config = dict(
    n_layer=10,
    d_shared_expert=128,
    normalize_top_k=True,
    balance_loss=0.00349,
    init_std_router=0.0349,
    lr_router=0.000803,
    norm_eps=1e-05,
    lr=0.0017,
    grad_clip=1.0,
    batch_tokens=262144,
    steps=4029,
    dataset='wikipedia_en',
)
Below are experts of layer 2 (counted from 0) of a mixture-of-experts language model. Rows are named gate (a neuron's input weights, with its number), up (a neuron's input weights, with its number), down (a neuron's output weights, with its number) and show model dimensions 0-255. Each number is 128 + 24 x the weight over its row's rms, rounded and kept within 0 to 255. Numbers have three digits each.
Before each expert's rows: "gets" lists some tokens that make up at least twice as much of what it gets as of all text; "comes after" lists some tokens at least twice as common just before its tokens as in all text. This comes from a sample of Wikipedia text that the model never trained on. Tokens count by the router's weight.

# expert 46
gets: " ", " He", "k", "t", "e", " John"
comes after: ".", ",", " New", " U", "m", " In"
gate0:146091124139120143149110112175139128092123173122139145150108102161114137133141076127161123118197118169092143076150154143119146122128200113152120092157138128081114161161134117127088101081151129129104111140118120163119150130110170134148136110120129138137155115131153136132113144100084159100101091123166122101141124115135081112124101101165161089163144135100139154131137122129139109109166129113130133177152112079120143147128160110145109123115135146172122118183157128127127130097138125166152163100098129147106118133121142112127129139121135123133118115132129123118157117148100099129145109146148132124121094127102135160106100118126125126175165128063142131158179103125134118118091114091150118055151145125106115156107142129114084139124070149164087099104093101110131142139115142
up0:128107167149139080155100157125084150146162117125085096109148142109155127159136154129130128171088131128154103122086147083147109141140074102155089136111146176098126105105132153173157124141143143156146128125131138157129100126125131128125125127104127126141144111132133107144098123144119078092138160108115071112112099168129155135110097163115137172141102140133121126121114134090107122101113149104135119107133131136102101117144076174127164101118108110135127130125133094119144159137115158106114106173108152109129151121136113120140136063117073148156123127125058120099127146112106180064142157100149119142143125132164128109094114119078118157094119138114156158117098112119135143118145134180119097159122101142150116130130143113150142143157179116116101150123135088138099134065129156
down0:134150161147134111116154117118172153124163099171110131116095105153110174142107076177121081094144162124123131125126105126165139123172137085109128103184088127131149089112114137105131094115175160137147105131107128117147103152141122125164114116139071137134126165101088073143118126135145154153099191122119093157092124129104145129111137124122162126112104126130150126106122091117125118106121116089124115120107111105128098087094115114099102068149087115128155090120146148116113115103145109154127160127154178097094154115118150160160155125147146114150150161126120149105111164100127114139133108139163108179092138148154086096099104158134111133108133106117142156120152136068121164143128135110129107100099098124138113152166135119129112106103113119150116158156162153132118124103138157
gate1:115098130132138103105087082168117128078143142134132114132111147146132125106082135144134128072181096124138132134120157131104142127112122137153114088159127150133115123168117136102091130120147131084117122124157127126121163102103159113130135138160126152143145121104091157115152137135158155137103147126156140084126095129179150108140098145108158122181179122126122183145106112109105106133157106121127115139108151094120133110139163132107135123134086095165115184102109097096160133109135095123094145085147170152123101137125142114141143154122110142104091123170153117069125100112116142147109123127108109121117118136165141154135111096170113108110138136098070112121128146176155159143118118131081151104168123073167140143103133161119089126128127147120117127114048147159109126160116105
up1:127118104105144177135107123144151100076100085138168114125146170106110123119091148090160096129152137101107098125157110137115097104106124154145129174125143058152127121114129085086110135116136152127176105150106125099141126124129113144125158141139119122119143133105138148145094125143114136055137144146149199136132121127107109063149138189134114133123138142131164126136147151107142125112135083101126110142157167106151125131158165074110112140114153117123131118134123103147104104110130113117153138100136149125140121123123163135144100108125138141124101112126140169170115143094107126176118117147081151128137127130112201138147149120106122103126101181148129098116134173123127115100120096148091160116163133158127157161144146144160105128127099117090151090085092126089134124159094132
down1:122083151176149172096124120122118098139091127086118103141161136122113094132134155130156097117115094146135111105139093110134097147151142114104102140166155181146111143126126124113105123108115101113145144095142158149107124109129136141120166166118134081130129124122135135141161127120133153116101088170150167135138138104130106114146100147106140144098135128117113117131116091097116132140125123140148115126165117150098095139100145098100154159141160105152146142095128110103084155115121127083087110078128062124072100148098113152172147117112091142133129080114127117107128092061121097124169075133134103114091109118107153138142106153127118122105106188131107105117145141147163164090114102122111162131124102121133118132086149147152175140137169108133155083083131129164107154121148126
gate2:153094105106091101109095116111108081083082112178144088126123150175104141088158101113117139104117130101135156161129131126115120107151135138133107126128130146094124065148131108105124159131133149118150097139145160126108123142177148109120134159130111173136129101123124123148151127140172111122135092119160128083092116108137110107119146123112092137131176120104060121081126156133123113132121179140101139170124142148093140134131165153119114114153101134124119114085119143123134125121120152129133140141150122134134100118162132148129173096125126110128132145161097168102133154119123125109126096138158146140111136108135076138053094140117158100147142094133163104134159150119131077117110098102147123086160061141095145112143155109160158105105159126106127089128119127154188153121115152
up2:095153128099150095153109164139109147151135151065117092120147084109102127168082130116120126126105102153103130110118100125156134137065130123136116149148157142187098142123138065151094142122123136148135139083091111136167098109111088094115128163138111100055099148162122139135092194120133123090179132144091151143123107113119100066108140145165141111116087136130155120137149108144143090131110148120110111126151119146146113132129183124128139141126117115129153099126142129109082124145130154109119119114118119135105153108121177164094123130138122120118134149127134148104105185131106093159126135125135101095133124144124114129134147119116121178151103098167109080117113082138138162138082153155122135156115140134138098084115087137129138137138111118111146122102141094109097109119148145
down2:082096137155101166119086120093178114094130153112117137114105121186136122139137175087153135101150116150136144136153123072163144155097122126161147105105131125129142140123118116143114166112115118114104154122106141151119119138102115091156146137120125101157154129144138137137131080094095174139146123117149159120124154085088113139154175111104132098125126134087132124135125186148107157120107135164134150099146108083130137129137110153074145152078126138108120148084088110114090163138139155108102125182106116124136118145139152104155117134116121164113085087106136155078103157138131130149121145154128094070150129111089105160129151135156165130126138129103150131100122114132135136149178138137151164131130195072154116164103136134131111107139163124133122158116099130124105149139128107
gate3:135114118104144171088102123172143106107079091154153080120128130131145132104166116142149102108104130118144072126136110103153149116145116152138119123108147109180110178100088111107112131117143109127177106100112128139109136113125160128111149077151136152093128102078117143163124153127143065119155135165146132116136124112128122124111135118145139136085117141157114144097123158110085181121126120126141168147166106107160158115119101167105152130140146115107140110130143149092107160113106111121141146158099150132124116092103126127168123158098156092078076141131143135147152133110118124123101131152107119110128162137149134102134097102121104108118102175118126153181131107102141116139112195177114130164158127099125125129136105157179129134159140139121101124140173080120128096136100172
up3:140139147116103129177107115099154101112146142164133130125126097121122131147109131141093163166156124078131140085107150111185088135122123112119152167114163136136136100122128177143154125115119134153123103125119112085136091128122131165139084113142127114162129109131137081109102111113123143152132111140126186144135172169108114109076109101145128143176137135141078096113124139136135117108137148142152140083118090157113116117100128147130111114090087169124113115164147078133115119137115160107137135126074176099098135157166129114142121103137109151127109118170135070138094104107164146109140133126172112093108100123155120100139143193108155115128143121173151115140127165151149124115164159118142099151110134101127172152182103104111113090121146102154155160112103145131138141148121114
down3:137126168124097132114138137144170160142134128146102159087123102145060113148080112134177153157154113120151130143132128089130126146118084191118148120142114139160154102108160145105136133101107120158126105120101083103122111155109119140091119141140156173122153114088151146121138120085105189129106114128127116138125147149139096112110101145132148144116145165141102175146112096159151146101156098122138124142131130176092102123090172114149102136090114181130135151091130081098159135102101148103163120121084136120150137122140173111133119103122138128160133131144106093140090121202147135124117148160123107119100123154139108097139138143123165116155106122133154121141176143137151100152132096134112118117149199137111113111169120135096127117178148122164122130135146146147154123148150146
gate4:139098109109159097101131141126112091124099156122089142141094157140087101159123124142159184111128132149106148120160099158135118170142129110086140138140109133156122156118100096170140124107098110090142115123160087167134065167191110119125124149153087134163134120109123121130110125137127142120115122145132128106143133162105108152115171117130134122118098168143146146159143131081135108127131125163118132110146132131147153143127114128098115136109135132151085154145124093135121128142091110155104182144151149157144105127115167121102102168135136148114117115129107096116139170134137136148175105124101117152130123133072126128118126158107146083137118120123167153136132130118128116128101119126157099125103083164107158083142156131145187146111115070157106145046167184135157113122118094
up4:139147145107139115100095112107139147165148112127152117125116103101159167131121152114117135129140150124130137149134128125171119129163135141170160142180127125072091118139106125127097124116151129163104126096132182092057125094119142151150138127115144104153141127149150111119175138127141090120116108122147121074102099156136146134098139098124131119136127113121118157127138141113093132110190106098131134167100127143133109113147166197132141080131124127135139137128114125172143121107208128142164115131130093083106129109122143131157121142128117136127172161115099159143089143142131147079088106143146159135133149154130152126133134101148143149147109122093111157127091150135130133104149114139084116126151129116202124099118164127145122102115143168062115169108119110134097114067150151
down4:138141149120137080126125101126139171097145116145139119123149130098168150112109147125122076125138161133143151154174174155109105095140108103143095113089083140111135145135121151097141128127176122155138139098096094115129114069121157109138140142110119111122134103100147099150141108137152196149120147178122177100127118150142116105127159164145122161104103122125163100148096140096129122103102133152187153159136112127124200123143107142141112115116116134126102151120162153109102106145086111109127112120128138147163130139177117148160112135110113118118145187127128127129141163142128123110201136103123100141112067116087097130144137137102097117073104107134140107141083145133100140118164137141122113121117097094133091116106151133083103139139163114092119119131155128117148161095149130
gate5:110133128120134151082120102099093130137104136094117070156118100106092152170137124123169133137138137114137092113139189142173123112152103144089126121146103100113124121121104117104104122131094115141103100126123071167133087152117155146144091114141147119125141138103133142113099090116125136120121109107165107127134142128140146117083107116156115096119091139133129107140111134161140138124122124086080131123072146122164135191129150113083119133141134138127121121125130120134099109151105137140149109123121123160152147145130063136131101124134177140143155138114098143101136148147088124117103141137157140114120131121080185124108105155094102097133126107115098091129128185069158147131102117164164085146146117112084125216147076136123104140124117119159147114113114130143140085120096139
up5:115175134124149125166155120111149097089175074136096139091112110129153169100096134098095130114119165131125104137152159134183155122133104123086138139162167117121095119100143114158107102132125132117123128120107152144127137100138107142138172121157142067109134068098156139127179138134129127163136138151202143112134125103101124175114144130144096141086155158121113146128124126119158116131148094182108112145133167133152140088161108111109120130124122143126162129106134133144099133059121096119140163147148124148164153123118095136133085139104100115117138186146127059171139156127118145101171135133127126143143115137139130145155102167130140121113149095129112109164083071122123142113101124118137108150142114136117124102124102097119128138125135115139141133150144142102192135143143109
down5:111091119118135141135154092105124114134135144165106126126149115088138129086120110105104159138126094152122144108122127112150145145059059119149140169159168148176139154124157057140109148094163099118119151148110146146080104053112124091141153125130097121134192088113149123151134096109135129130129117140132133141131166083133139129129131124168114067121114127086113137141161143138133120132138093161122172148125148139102143082138087144108096110081144119151142118147087122129122110133138139113162126139136138128161136126153131168101149129123105112118129092094153112166151174174143171145109147137149116101104156169160099125154120138143070150151099118155135091117144099164132094142110107105121133132123141137116119114107119102122116131158148163122115110129128161103129099134137147
gate6:150141116116141139084111139121138142117143070128106092164160150134115105136135092115117152099095148150106094150113129128153097092172143127141132158145164134110142122110099129182089139119123116105102088145141110136135122098141123139134085089146131086155181128148105110121112131106161124114099149148110118062136110137121139115117119157159099116168128110081131135144144123139133081106128165120097123138142124104083105180113151109120149111116112134138140115137114117110128122126133174145163142132162133137113105113083077125173150142104143117099124181167111126117158179111110141072135124146083136136140097145123140138208098111121103179140090165132146111139136105123142154110101131118166091124118128150114138143091124106131138168064138117152093141098138089119119131114123121
up6:122117178092125150144130134143134102100123169144151120136083112143114064134116116105131116093113122145078129143142139132143152130169119137135131099144120081146144150095181104110128110134129106138129123107163162138173122115138134126087111175112103160077109137141126134111114065176142108130148131116188103135142144136136086111117147172100161120122175074113122137135080122093145111134099086133081111129141133117130156164184157087133138127158100159147142137121145160128156150125169132089085126103114140100147112112108112165105126143130131152146149111115162116139126098111138155121160123128138135127165158113158151154130161088125169087149106143141079120125161150137138095126102122130106106088134122146141110127128182135147160156178136123148115123111127115150114137143130167
down6:096158118090136117130128163138147106128139140114111073092101103151166182120130113118112100106101135075090121150143130095164125103144127125142129116123135132137160164095116135116116135159131154150106119139106159148175087118085139160108127113098137151089184122132146118102146137120127135152120137099124181177118117118109135147121142131125148112117093158110115125129139116114143119109119147132168148129140141140140122106138157083150128149120113132118144150175149136162121111122113176118113098124160126089121150138120126139120124134153130159122125193155129113122152175141138102129146083101158110109124165097157079155124073123099149127148168147161129147151106134140138119122103198203142159121078128189145091165118170120139103128155106135140151137103153128115138140179125151
gate7:094091082087105086088100157167122094069078094154133139114100116166146098151141119160107089117137105116165140177133143122084119117141109105101154125112135153145133148165143154174160074132136119138112128147135168088160120136109127120148074142133112134127112109125074124113148135128117124127149191119164084121092161116133164107110106129111096114124149103131110141141118090137094101143153148144109143124112137159075141113113144145146138143125129129114116150153137123074139138119107149116094162157146150118174121116139154103133128125128133129120106133147110154098125148120143123129094073189129121079117115108158167132149151122108147118126156117131130180127133118085127144123114155147117133094143136160143131099124149139147154105134120110082135112134101086125159185106146137
up7:111117090118112113158154163109135099085135141152183165113122128117138120134127104126087172095138133115117149136140120123110100130118145142103155177114174086189120166108132099130108080143116115156139115125137091132164122134196101083114144144124085123133124133115141120149136124131130132116135095175118108148111156162108143097133136133140111131175091130160093121163135148147121112131106164122166094140114130120145115118076149142125144121152150147130148144112115110124108102174117118157122149163152105093119135082074178094138161133128137101123139071164146096154104151102120104190168117101156136092112135121146096122100151136127121150150127133133157133097113138151125109096129110160154100118157096153127129130136118146143130079136162050137110154113132129135143121101124096
down7:104112102112159137101150115125168171169131127090099120145116125143103154153136162140150102099126110156128195114099110103138149132096110088115073149184092150138119128146173118149117145133091089118122148141122137150137098077107154122097119161122133143112119102108123096132107135118151096090136105105102137153134109116107148117135125145136143080117148110110158106147127152131115129149128101081113157153160121130154134168129160115140137119085155117095097120121113097134103123148134135134147138145146143158121134137112129122114124112110070135119084102134105101124181151121099135055164108131140108138116129165135170143164127112153077122161123132107163138109134083149199140149140090132114122104120141134107083075171131119111144108115110105102168094150100128153102123153127141